From a checkpoint of a small mixture-of-experts model trained on Wikipedia.
Size: 14 layers, width 320, vocabulary 2311, 24M parameters.
Experts: 12 experts in each of 14 layers, 2 picks a token.
Training: 384M tokens, 5855 steps.
Below are experts of layer 2 (counted from 0) of a mixture-of-experts language model. Rows are named router (the router's row for the expert), up (a neuron's input weights, with its number), down (a neuron's output weights, with its number) and show model dimensions 160-239. Each number is 128 + 32 x the weight over its row's rms, rounded and kept within 0 to 255.
After each expert's rows: "gets" lists some tokens that make up at least twice as much of what it gets as of all text. This comes from a sample of Wikipedia text that the model never trained on. Tokens count by the router's weight.

# expert 1
router [113 138 154  86  90 114 139 128 174 109 110  85  93 128 148 151 187 168  83  92 106 172 151 172 152  97  55 166 143 118 144 153 151 100 164  92 143  98  73 165 149  79 109 138 146 102  49  88  97 101 110 152 156 156 151  91 138 154 179 176 102 167 153 162 159 146 121 162 164 138 100 122  96  93 151  99 100  88 138 116]
up12 [132 132 167 114 160  69 102 135  88 166 129 143 173  99 104  89 113 102 165 192 179 121 109 115 156 128 171 119  92 122  89  95 136 207 120 151 111 125 148 176 129  97 148 115 149 172 142 176 139  66  96 127  50 116 107  70 120 132 148 150  94 126 120  95 154  93 138 144  83 130  99 145 128 147 167 135 176 164  80 110]
down12 [157 182 193  62 133  90 134 103 144 218  92 188 159 121 117  84 129 152 141 132 116 108 137 154 129 110 161 131 127 157 181 170  83 141 124 135 100 176 148 134 147 143 179 146 178  80 132  81 157 109 139 140  33 175 168  69 116 158 145 138 111 152 127 155 141 126 130 135 111  98 117  58  89  91 153 158 118 102  72 115]
up13 [118 164 114 180 134 170 135 114 144  97 163 128  79 129  52 117 151  69 141 112 166 144 137 100 169 119 124  62 127 122 132 110  84 143 162 130 149 139 145  89 124 127 163  78 120 116  67 158 150 213 105 137  81 102 142 126 137 175 121 147 190 107 102 119 128 149 170 117 119 101 142 163 116 156  80 110 195  88  69 122]
down13 [225  39 148 197 172 147 111 110  81  85 115 134 143 163  98 120 115 142 151 119 110 194 179 148 148 109 147 147 130 152  77 127 129 120  98 151 128 125 149  74 165 166 154 174  95 117 126 145 147 138 182 112 122 122 132 100 143  86 167 154 107 107  89 117  77 182 159 138 120 114 111 133 206 169 156 137 107 110  90 155]
up14 [164 147 141  97 112 126  55 131  84  90 161 142 198 155  69 107 167 159  99 124 157 113 139 130 114  96 100 124 134 166 160 100 142 123 166 178 108 105 140 123  75 158 133 119 100 140 137 157 134 155 116 127 144 132  75 144 117 131  98 168 103  32 167 116 113 129 147 124  95 127 110 129 128 180 122 131 144 166 154  70]
down14 [109 122 144 117  93 129 193  99 181 158 103  96 121  87  89 122 151  72 115 159 104 169 112 109 225  73 103 129 161 125  81 200 175 117 109 127 179 133 140 138  88 150 131 159 149 163 113  57 120 136 137 118 107 131 156 118  99 131 119 143 190 114 137  62 192 124 129 152 110 168  87 146 129 102 109 122 154 155  82 106]
up15 [118 133 117 120 164 102  93 110 122 146  76 130 174  94 116 110 148 126 130 189 158  57 118 159 187 127 106 153  72 115  81  74 174 102  76 128  77 137 167 111 145 170 184 161 152 167 167 179 152 164 138 124 162 116 128 135  74 154 113 117 133  90 166 139 131 124 194 125 156 102  86 154 128 115  73 109 150 141 156 136]
down15 [105 129 133 132 157  98 123 123 114 132 110  86 114 155  83 106  97 116 129 174 192 144 145 109 130  78 140 167  99 106 130  81 121 109 152  49 102  92 116 132 107  92  79 133 126 129 109  96  78 155  98 161 189 194 184 120 124  73 133 133 121 166 116 130 109  96 167 197 122 159 136 122  97 106 161 153 161  82 132 127]
up16 [149 122 110  96 147 173 118 182 150  81  93 171 137 122 101  93 135 105 161  99 164 132 165 120  94 104 175 181  66 128 121 124  62 130 140  86 136 129  93 124 143 162 130 168  74  69 126 188 109 163 126 155 104 148 112 167 132 139 170 110  75  91  56 170 112 118 120 166 134 128 134 135 130 148 139 100  93  98 129  90]
down16 [104 125  65 118  99 160 105 151 147 181  77 165 112  95 147 111 146 145 137 114 139 128 188 111 116 139  78 145  95 133 164 128 147 105 151 135 108 177 123 134 154 137 124 116 128  37 184 135 118  52 141 156 160 156 155 156 124 124 145 134 117 138 159 132 126 177 102 143 164 126 100 191 142 173 211  62 149 150 155 125]
up17 [141  90 175  74 130  81 138 154 160 144 112 134 105 107  71 119 126 135 134 150 128 137  61 130 108 131 137 125 124 127 113  58 111 156  88 128 101 158 108 123 119 104 130 145  81 199 112 155 120 166 188  95 121  79 126 147  94  84  95 109  87 117 154 148 114  78 103 116 154 138 144 128 171 112  81  97 147 139 180 161]
down17 [166 117  64  70 153 129  86 176 109 129 139 183 127  63 167 119 102 126 142  91 156 121 159 142 118 117  64 121 151 136  98 110 127 112 153 112  83 122 207 107  58 148 117 136 108 160 168 109  91 126 143 124 119  70 107 176 176 125 125 126 172  86 182 104 104 127 140 105 126  90 111 136 121 102  88 162  86 121 172 135]
gets: ".", "s", ",", "o", "|", "an"

# expert 2
router [129 110 171  82 133 126 130 151 132 139 126 130 178 158 109  34  61 130 129 121 168 157 101 164 128 127 124 113 163 144 113 107 126 144 118 105 111 123 125  90  89 148 143 102 145 121 160 101 122 118 152 164 147  20 144 130 114 112 148 133  55 108 101 145 138 140 203 131  80 186  89 132 117  98 114 100 140  87 165 169]
up12 [121 114 113 153 118  86  64 128 160 164 202 147 210 108  95 201 149  96 117 105  79  82 121 200 115 129 135 132  92 163 101 153 157 116 165 114 119 209 184 125 153  55 130 123 146  94 159 109  85 102 147 107 123 138  97 135  71 134 117 114  78 115  45 147 165 152 137 156  88 148 157 169 120 131 135  65  96 134 146 111]
down12 [ 53 139 129  88 116  87 114 105  67  73 100  96  42 199 116 149 178 146 107 169  95 152 153  89 143 111 152 109 150 167  89 143 136 137 116 136 176 161 148 174 194 170 102 182 115  91  56 107  85 122 150 155 116 138 117 175 150 159  92 170 104 144 163 141 134 123  81 117 130 110 116 157 109 136 192 171 106  98 121  97]
up13 [108 111  97 104 102 160 104 170 121 148 116 127 139 160 160 138 145 151 120 183 140 153 113 136 106 124 106 113 122 107 181  95  95 112 165 140 171 135 137  82 139 139 109 155 131 144 161 104 197  80 126 150 182 153 151 162 120 135  78 170  80 112 197 121 100  98 134 177 111 123 168  92 155 149  91 140 174 100  95 131]
down13 [132 168 118 128 135 156 212 137 182  85 188 136 118 128 105 142  99 144 129  97 145 124 137 146 143  95 187 162 143 111 127 148  51 100 143 137 110 109 130 115 118 164 173 120 122 126  65 146  91 153 144 117 112 189 157 166  56  64 116 123 112 140 122 190  98 158 125 117 123 177 136 152 112 162 133 117 109  97  83 154]
up14 [139 129 158 120  88 108  92 146 128 127 124 141  81  89 125 111  97 135 102 129 190 150 101 183 107  95 180 122 124 114  98 169  96 134  95 123 168 183 136 186 119 103 163 139  97 142  66 154  83  99 108 145  98  82 103 113 134 131  96 124 132 118 165  97 201 145 170 136 179  77 134 135 130 127  83 159 159 159 138 161]
down14 [137  84 118 143 126 109  81 132 139 120 124 154 160 181 132 150 161 133 122 125 181 100 113  66 146 137 108 147 133 102 148 123 190  72 185 120  86 127  92  89 109 145  91 128 166 103 167 137 153  85 155 137 143 175 151 187 160 114 107 106 107 138  65 113 102 166 139 147 118 129 101 145 185 114  65  95 108  98 106  99]
up15 [116 122 139 130 150 192  77 128 179 110 164  82 108 159 118 124  79  77 161 138 121 132 176 118 105 124  93  91  70  94  96 145 124 149 110  86 152 118 122 176  95 142 186 167 129  96 118 150 153 106  83  55 103 170 139 165 135 114  69 114 119 127 158 109 123 122  96 141 106  70 127 175  94 112 101 146 147 120 141 143]
down15 [126  54 156 195 137 190 143 192 118 156  88 125 116 114 168 147 102  80 123  89 142  66 173 151 132 180 152 107 163  69  64  69 198 184 224 149 111  77 137 137 148  94 102 137 119 123 119 130  78 136 108 158 114 117 152 140 138 111  89  86 121 113 107 127 118 106  84  71 177 124 139 179 129  64 187 126 159 120  85 106]
up16 [127 130 139 108 144 118  79 119 146  90  97 128 120  90 143 147  99 183  86 121 102 183 124 126  79 109  47  98  80  97 148  97 154 151 164 106 120 130 147 154 191  96 132 108  85 106 166 114 149 159 195 107  90 112 141 113 139 101 142  83 143 179 149  86  95 118 109 143 120 151 110  84 147 109  77 109 111 129 132 123]
down16 [171 120  99 135 132  92 117 138 161  96 110 150 164 154 106 115 130  65 125 111 185 137 125 186 189 148 144 115 161 123  88  89 146 111 105 134 138  69  98 157 135 111 139 105 131  78  91  63 106 122  84 108 123 118 123  98  45 183 177 147 176 138 170  59 118 122  52 139 147  90 140 108 138 168 136  98  67 131 151 104]
up17 [173 101 156 157 119 180 172 153 122 147 174 160 136  88 153  96 128  74 117  98 141 150 153 137 116 110 122 112 165 132 134  74  93 152 168 103  72 137 161 107 127  94 149 126  64 162  86  98 134 140 105 141 102 102 106 127 128 131 128 168 134 210 111 157  88  77 173  68 114 125  96 107 179 125  90 130 119 151  95 199]
down17 [132 139  46 102 140 131  77  89 141 169 100  88 113 135 109 143 159 142 181 108 118 112 116 120 131 131 172  96 139 112 161 142 158 111  76 136 175 137  82 163 113 123 147 145 177  90  85 174 155 149 146 141 148 133 150 139 146 128 148 116  78  57 122 119 122 195  93 123 164 169 148 151 101 126 116 130  99 148 143  49]
gets: " |", " the", ",", " and", "-", "|"

# expert 7
router [ 97 105  95 123 115 109 156 130 152 147 111 107 126 129 105 150 150 165 110 131  96 148 131 152 135  64 110 118 144  89 178 165 155 117 159  98 168 152 116 155 148 158 128 156 139 120 100 101 128 121 119 139 173 182 168 146 128 101 137 103 105 184 185  87 139 166  71 150 164  99 103 130 114 121 103 111 120 119 131  49]
up12 [116 178 118 145 132  74 135 147 115 105 145 122 129 129 107 142 119  63 124 140 152  97 100 159 144 155 163 168 134 112 130 143 153 124 128  85 115 143 156 167 131 121  98  90 101 162 181 196 157 118 101 134 136 154 139 119  77 115  87 128 141 152 116  94 168 114 129 182 129 145 130  76  95 196  99  78 147 128 167 167]
down12 [144 192 116 122 170 118 129 161 127 131 151 144 134 157 147  90 169 124 121 141  93 137 153 133 152 115 160 130 174 102 113  97 154 150 129 136 120 131  89  89 139 121 104 131 195  81 152  77 131 156  94 164 156 137 137  73 111 139 134 103  54 110 150 167 166  80  96 155 120  87 162 107 131  24  98  79 110 111 124  88]
up13 [ 90 112 109 160 165 155 105 177  83 121  77 140 141 105 166 125 174 143 124 147 158 116  95 124 117 137 135 133  58 200 121 132 143 147  76 176 135 104 156 150  47 146 163 144 157 108 205  97 220 133 113 131 133 112 100 105 171 159 111 140 161  83  77 135 132 135 124 124 147 110 167  86 122 118 119 138 160 102  51 125]
down13 [134 147 106 102 140 162 144  73 163 126 142 133 175 146 101  92 157  71 121  53 172 144  93 145 111 106  81 207 168 113  90 109 157 108 116 138  99 166 103  81 139 166 120 128 170 148 130 123 104 157 109 101 115 129  74 136 187 125 116 144 130 104  99 145  95 107 120  93 143 107 134 173  99 157 116 118  90  65 154 198]
up14 [218 111 131  75  64 126  88 114 149 164 157 154 159 133  92 132 145 145 179  84 150 108 117 133 149 160 173 107 111  97 139 126 119 157 133 127 171  90 135 139 126  89 160 146 163 101  47 132 107 143 133 129 143 126 110 185 125 143 116 120 143  96 114 158 101 104 122 134 159 151 121 193  83  75 112 118 114  75 118 127]
down14 [137 126 131 148 132 172 107 140 169 190 109 148  87 129 148 194 128 106 147  97 117  78  84 131 117 106 134 112 124  98 129 124 139 180  94  60 140 122 154 143 115 154 142 115 106  81 127 120 142  96 109 192 172 119 198 178 105 128 140 120 121 140 129 140 118  77 137 146 100 173 116 108 112  74 108 137 115  82 121 111]
up15 [116 135 165  59 113 104 106  76 151 141 102 195 163 129 142 106  74  76  86  96 112 126 161 162 110 201 126 153  74 151 155 121 110 138 109 189 164 122 125 112  84 152 153 108 103 147 140 137  71 120 127  58 111 164  86 106 125 101 151 140 133  88 161  92 186 146 131 108  77 156 139 125  98 123 133  96 127 154  85 158]
down15 [181 148 137 145 154 160 112 181 157 148 154 135 111  95 160 151 185  65 143 161 132 165 128 136 116 153 116 153 148 191  98 108 130 121 163 130 102 127 161 146 151  60  60  97 104 132 126 127 114  56 113 131 130 162 137 155 120 148  84  93 157 106 150 143 138 165  73 146 121 189 102 182 169 147 171 145 151  75 197  77]
up16 [159  87 116 173 127  52 159 158 104 157 223 130  99 101 153 133 143 122 118 118 145 157  93 101 136 171 129 137 182 100  95 114 139 119 145 158 169  59 149 189 164 175 155 119 123 188 150 112 165 145  95  79 138  83 114 155 101 123 131 132 122  91 159 161  89  88 145  66 102  70 118 102 170 136 103 109 139 182 119 147]
down16 [116 149 146  96 103 154 107 173 111 137 103 172 134 149 134 131 136 183 155 145 131 147  95 113 138 143 165 160 133 143 141 113  80 143  64 204 117 114 119 174 159 143 188 120 141 132 165  94  60 115  96 142  91 151 181 142 144 149 127 134 143 126  99  88  93 121 178  92 115 121 122 139 144  98 134 203 146 174 234 106]
up17 [144 142 116 135  99 112 115 127  80 134  83 139 116 110 143  92 134  81 111 165 139 141 103 126 108 149 132 153 169 123 112 115 175 109  93 137 126 140 159 118  84 150 125 138 100 111 104 113 170 119  93 110 103 123 132 113 115 155  83  96  99 194  93  41 108  74  54 162 138 145 149 135 146 138 107 147 128 127 120 114]
down17 [109 155 119  81 159 197 186 144 127 169 158 125  85 103 170  92 164  98 152  89 154 130 106 111 125 189  98 106  88 166 133 128 162  67  96 100 112 110 158 114 119 129 125  82 192 169  63 179 100 134 151  88 133 137 128  84 139 119 129 113 139 170 137 149 135  87 150 122 156 115 143  91 119 127 152 125 169 144 105  84]
gets: " S", " B", " M", " C", " D", " L"

# expert 4
router [113 132 159 117  93 130 113  94 148  77 140  72 112 145 142 124 173 141 118 147 125 193 151 108 138 141  76 187 185  98 151 151 141 110 154 120 159  37  68 178 198  73  93 153 156 128 141  95  53 104  86 166 104 127 155 145 179 167  96 139 155 105 123 146 134 156 123 124 123 119  84 135 117 117 172 112  62 109 154 112]
up12 [161 133 136 108 134 118 103 153 123 129 127 140  79 101 156 132 138  74 152 176 190 111 162 137 138 147 135 122 148  11 127 131 158  89 121 139 105 126 160 107 113  58 149 134 141 100 175 156 127 128  86 108  66 111  83 142 132 132 140 105 152  93  80 162  77  75  80 140 114 163 147 161 119 178  96 106  66 142 159  79]
down12 [147 121  92  91 132 153 158 126 155 165 106  89  74 152  97 152 156 100 118 174 129  98  91 165 138 169 120  86 230  31 195 131 230  76 102 118  96 156 132  93 112 111 119 112 156  95 134 152 126  95  97  92  88  93  70 132 154 125 179 140 168  99  77 141  90 118 123 125 112 126 147 119 122 108 153 114  68 115 110 128]
up13 [111 120 173 109 136 142  87  87  65 183 114 158 132 124 150 105 125  83 135 161 147 121 124  92 136 176 115 145 118  67  77 125 104 140 134 108 103 111 110  65 148  77 124  31 164 127 149 137 123  98  99 156  55 124 128 135 146  95 192  66 124 180 133 137 141 142 129  88 175 127 158  88 116 130 127  92  46 111 113 137]
down13 [140 146  74 140 133 145 136 101 114 106 115 126  88 129 121  99 194 101 139 115 133 129  96 112 121 158 156 118  81 100 153 123 140  68 131 140 181 126 119 170 170  86 138 161 145  58  45 146 140 130 138 154 123 146 167 124 145  94 189 111 131 179 145 111 204 172  63 129 162 145 113  70  91  82 125 147 110 170 152 104]
up14 [198 166  91 147 126 121 180  75 186 128 172 153 197  83 131 152 154 106 116 161  73 121 115 115 166  81 117 157  98  92 180 124 139 178 131 165 126 132 177 169 158 137 138 130 113  88 132  96  54 105  98 139 119 123 116 127 121 111 155 182 139 102 146  86  89 138 108 113 192 131 174 138  67 180 129 120 146 123 104  85]
down14 [120 135 139 157 120 119 151 136 182 110 113 100 157 122 189  73 122  75 137 149 128 121 107 139 102  88 112 146 158 114  93  94 124 123 135 142  82 126 122  89 126 111 158 157 122 211 117 146 103  91  87 109  84 150 167 127 111 103  93 138 121 113 109 172 108 144 142 138  91 131 135 115 101  72 133 165 118 166 134 117]
up15 [116 123  51 177  87 117 121 174 106 134 119 128 145 126  96 111 132  76 149 112 102 121 127 166 129 129  98 150  79 146 166 134  90 110 133  61  82 126 127 123  58 152 122 140 103 162 142 158 135 137 146 148 129 167  93 145 163 128 102  80 134 104 112  74 123 131 106 143 102 139 143 180 139 150 112  73 105 162 159 189]
down15 [159 102 193 130  73 150 118 156 131 104 190 122  57 182 184 153  93 152 101 117 150 163 142  57  79 134 171 121 119 107 107 154 173 154  93 109 120 130 126 131  88 134  94 128 143 109 141 144 125 187 113 187  94 128 145 127  84  85 137 133 137 150  82 128 191 163 169 133 166  95  96 140 104 121 140 155 149 178 145 165]
up16 [117 156  86 176 125  62 128  82 111 153 166 127  92 174 159 105 114  84 134  93 147 159 119 142  30 116 169 163  92 145 142 131  80  80 112 115 107  97 128  81  61 133 126  98 148 190 120 163 143 168  57  95 152 118 104  80 108 104 187 102 124 104  95 104  98 139 158 108 128 120 150 145  83 116 123 100 157 165 114 150]
down16 [159 180  90 172 108 123 136 171  93 174 226 159 128  88  89 157 156 107  62 127 158 136  99 133 172 167 143 138 123 111  64 117 152 122  96 169 140 101 150 113 152  82 148  41 100 136 178 135 136 161 140 177  92 116 150  73 129 167 168 169 135  99 147  84 122  88 127 137 130 195 159  89 158 142 137 100  79 110 154 111]
up17 [197 153 112 135 145 189 158 156  91 157 149 139 130 131 132  82  63 107 167 141 145 164 101 147 134 127 139 155  86 109 155 113 125 145 116 100 117 123 155  75 160 160 118 170 155 119  86 173 111 127 143  92 111 114 123  84 122 103  55  89 124  65 164 105 125 112 142 123 130 110 122 132 165 131 145 113 158 163 138 152]
down17 [135  78 104 146  82 166 100 119 169 112 164 152  84 144 117 108 187 146  75 113  86 134 138  61  86  97 170 129  63 162  98 136 122 173 138 124 146 121  99 167 113 151 168 116 110  72 140 138 136  83 144 139  85 173 137 114  86 141 116 136 144 109 132 122 122 103 121 174 149 102 153 104 136  82 166  89 131 135 146 150]
gets: "ing", " R", " s", "ed", " a", "p"

# expert 11
router [126 143 135  94 107 113 131 146 178 120 151  84  97 133 144 170 193 182  69 116 102 164 171 154 127  84  78 142 156 105 153 141 138 105 177  83 123 101  88 173 174  88 108 144 147 118  45  85  77  95 110 158 153 160 163  88 135 148 164 156 130 158 153 159 173 143 104 148 176 104 117 157  96 120 146 115 114 114 131 135]
up12 [129 132  96  82 102 106 166 199 125 157 125 152 196 101 136 105 179  67 173 171 172 124  93 117 114 112  99 134 114  70 100  76 135 141 152 112 131 111 121 167 123 138 151  62  90 143 126 173  98 142 198 134  77 101 109  78 108 154 120 100 167 155 157 119  91 116 110 147 143 141 139 110  87 124 138 101 112 164 156 100]
down12 [ 87 160 109  61 117 168 158  75 151 163 120  96 123 100 139 124 133 147 168 117 163 123  80 157  99 140 116  89  94 140 148 182 111 150 146 129 140 129 121 145 106 138  95 125 126 119 164 154 163 186  92 145  78 144 142  89 135 138 105  90 148  96  97 141  96 136 107 149 126 114 103 190 134 137 149 169 159 137 157 169]
up13 [160 135 129 158 145 129 102 117  81 132 158 129 121 108  96 109 128 135 110 115  81  87 167 151 166 138 117 128 141 112 132  97 121  89 182 162  74 186 121  79  88  90 138 134 156  41 179 105 158 107 167 127  47 117 108 130  83 112 131  78 116 177 107  55 109 134 151 143 123 147 123 115  92 149 104 115 175 148 155 175]
down13 [ 80  80 169  98  95  93  98 109 154 125 133 133  73 173 129 168 102 110  94  92 158 116 122 124 158  84 125 130  68 140 171 129 157 155 106 156 153 133 110  99 143 156 125 126 126  66 119 177 184 105  92 156 188 191 142 160 180  93  91 130 151  83 173 137 147 175  65 117 163  65  73 115 165 152 180 112  56 133 110 128]
up14 [194 132 157  68 136 150  82 122  79 118 160 102 151 105 108  39 152 117 160  87 178  96 120  57 121 187 145 144  84 166 151 101  85 137  97 130 159 172 111 138 179 141  99  67 107 163 133 142 145 147 153 118 110 113  77 141 159 101 126 141 133  75 158 145 121  94  35 148 129 146  69 159 124 175 127 158 116 168  67 145]
down14 [ 86 126 176 107  74 165 118  93 144  88 173 176 155 154 102 146  70 106 131 142 125 113 110 137 151 166  66 172 142  98 141  95 143 156  90 103 127 105 115  87 151 144 126 159 130  97 177  72 104 139 183 103  58  97 120 135 113 111 133 150 135 120 172 125  78 155  95 186 158 114 132 186 158  83 136 132  86  89 159 129]
up15 [179 141 132 108 129 118 164  61 105 110 168 177 100 102 188 122 104 147 155 116 118 126  39 148 116  83 108 126  92  83 149  94 144 136  99 129 133  94 105 112 148  79 165 155 132 134 109  69 136 189 137 203 140 127 152 167 103 150 176 165 105 200 112 152 130 124 105  73  83 129 202 117  89 140  93 111 139 222 172 108]
down15 [158 154 138 141 153 158 150  78  96 112 105 142 136 146 141 146 113 136 147  98 197 120 104 104 129 101 116 139 154 136 166 117 143 102 118 109 101  72 138  82 119  85 149 162 132 133 111 116 161 105 128 163  76 139 147 157 148 171 190 128  76 121 111 146 156 104 139  81  75  77 127 126 115 128 142 131 132 116 168  90]
up16 [158 111 116 147 127 176 148  86 117  87 160 141 161 114 112 107 139 125 185  75 171 105 123  81 141 133 183  78 122 183  98 133  93 136 120 146 125 167 146  85 163 169 176 101 102 188 142 134 104 168 133 143 119 150 134 127 139  98 154 180  76  72  48 116 155 117 163 185  68 111 137 109 114 113 127 174 124 158 138 142]
down16 [103  77  90 160  85 107  92 162 102 163 121 170  71 138  85 144 112 121  60 187 157 104 155 140 167 163 171 162 118  92 152 142 129 143 150 156 110  85 126 134 147  71 119 124 155 186 113 115  99 132 114 129 179 111 102  52 124 124 142 107 146 110 141 124 152 132 185 114 137 133 137  92  91 118 145 163 136 137  41 108]
up17 [106  96 119 162 116 143 126 111  69  83 139 111 149 124 110 163  65 104 103 180 175 107 114 136  87 131 141 133  50 173 108 164 134 105 131 140 158  66  95  88 130 111 116 121 112 130 165 134 210  93 171  97 101  99 135 119 117  72 157 107 123 102 162 115 147  87 113 152 164 150 162  89 130 131 180 117 105  86 145 108]
down17 [154 127 133 174 167 171 139 121 102 112 154  97 121 106 106 195 153 142 151 112 120  90 140 134 165 122 188 121 157 116 175 153 139 169 152 146 173 118 173 107 126 158 150 104 136 187 145  97 217  47 116 170 157 109 184 124  87 113 125 141  85 104 169  85 116 150 123  58 177 192 132 119  85  67 119 139 138  83 143 128]
gets: ".", "a", "y", "i", "e", "o"

# expert 9
router [110 140 151  96  89 114 137 147 171 113 123  82 105 138 148 157 189 174  83 107  90 164 153 161 162 104  60 165 147 124 143 141 151 100 186  98 146 100  84 179 155  91 106 145 161  97  68  89 100  94 102 154 147 149 154  89 135 167 182 160  92 156 152 171 154 149 103 163 144 135 108 130  93  95 158 102 101  79 146 110]
up12 [148 163 100 125 215 112 141 106 135 116 166  47 106 136  94  94 153  81 180 145 147  82 136 181 103 136 143 142 134  95 133 107 105 163  94 100 128 156 165 137 155 166 137  75 134 158 103 160 145 135  96 130 125 154  99 126 129  87 196  49 121 118  87 155  86  84 148 160 103 218 153  78 144 100 103 109  79 177 124 118]
down12 [ 94  76 172 107  73 131  99  84 119 138 127 161 162 144 195 150 158 132  61  81  98 175 148 107 114 105 136 127 160  95 157  84 146 109 174 126 135 160  84  99 121 110 132 134  88 201 110 105 122 117 116 155  89 126 139 155  74 155 122 152 130  96 164 123  99 166 151 121  96 133 115 144 153 134  93 170 150 102  89  87]
up13 [137 132 133 122  95 172 142 173  83  73 109  98 157  93 122 157 100 121 113 167 132  85 179  99 118 123 125  98  73 138 131 106 136 112 165 145 115 179 104 121  93 119 125 118 125 173 171 156 138 144 205 129  99 142 130 129 112 138  62  95  77  98 158 126 112 145 149 121  85 122 191 161 142  85 133 142  96 109  69 104]
down13 [163 125 129 130 141 139 157  98  70 140  78 124 203 107 120  67 170  92 170 117 137  77 147  91 117 154 160 146 152 122 106 134 165  90 181 127 134 200 125 185  74 118 129  73 181 157  78 129 120 150 103  77 134  98 116 137 102 162 120 137 155 123 130 137 115 134 126  78  96  98 157  84  84 137 138 107 160 190 145 118]
up14 [ 70  87 146 102 167 154 132  69 128 100 133 124 147 162 149 190 125  96 143 139  79 122 140  86 106 140 145 109 100 130 156 108 105 142 115 169 175 119 117 104 104 157 112 144 165  72 122  98 140 174 144  66  73 100  84 121 172 139  35 160 191 108 162 128 115 115 117 157 131 130 198 145 205  86 135 152 152 118 123 128]
down14 [131  93 110 114 130 142 135  86  80 134 156 143 107 120 100 115 166  75  94 155 159 107  84  88 186 158 195 124 164 117 176  26 135 139 175  64 185  74 110 155  48 130 124 112 119 151  76 120 110  70 110 114 116 126 134 126 151 164  97 141 150 102 133 105 221 150  88 122 133 156  91 123 154 132 129 142 102 124 152 145]
up15 [141 161 125  90 147 179  84  61  94 132  81 106 114 127  84 136 204  98 160 104 101 133 152 131 101 118 171 143 155  86 107 118  95 115 136 168 101 129 130  52 181 203 106 125 163 123 138 107 101 162  89 116 146  76 126 139 119 127 118  78 118 172 102  85 155 103 116 128 130 125 109 102 141 148 165 170 159 162 102 130]
down15 [100 157 113 128  92 184 136 102 162 156 155 153 144 131  72  89 125 155 121 136 139 106 180 123 144 153 159 116 153 172 107 155 180 144 135  63 130 163 151  71  85 156 212 144 132 170 133 131 100 131 105 123 156 125 150 120  96  77 134  94 141 134 133 172 125 164 136  96 168 155 103 167  86 128 193  96  90 144 129 121]
up16 [140 149 127 172 138 185 156  92 126 117 122 133 124 114 176 129 142 114  70 167 151  91 163 130 166 104 192 107  73 130 127 126  84 145 118 135 119 160 157 168 108 155 114 145 136 138 148 163 120  66  84  97  88 110 144 122  81 112 152 120 160 134 162 167 154 170  97 130 134 130 126 166  83 147 117 102 136 143  93 120]
down16 [111 146 140 132 180 143 114 160 101 121  84 153 132 162  88 129 107 101 153 198 131 106 108  95 110 118  84  68 198 117 105 111  74 127 159 146 137 107 167  97  80 121 139 123 130 160 144 130 125  80 119 176 132 145 110 140 155 128 135 152  98 168 101 100  98 161 132 118 128 114 125  99 129 132 165 152 104  97 119 142]
up17 [180 181  98 137 129 168 140  83 139 163 104 119 135 104  84 111 111 116 114 159 200 114 169 139 136  97 164  71 135 129  77  75 149  83 172 151 137 133 109  64 149  89 159 139 125 153  98 104 115 157  85 176 129 147 130 133 176 138 169 127 173 160  57 118  92 145 176 117  68  89 191 112 160 124 125 121 186 151 108 125]
down17 [162 147 163 168  92 114 163  93 158 127 196 141  61 133 107 168 138  90 119 127 103 149 108  72 125 119 146 144 112 123 129  64 106 128 113 136  88 185  83 183 123  94 131 134 159 147  95 103 141 100 187  95 141 121 147  52 143 123 200 148  74  94 146 120 124 165 133 102 131 144 193 123  58  88 142 115 116 170 132  84]
gets: " the", " of", " in", " a", " to", " L"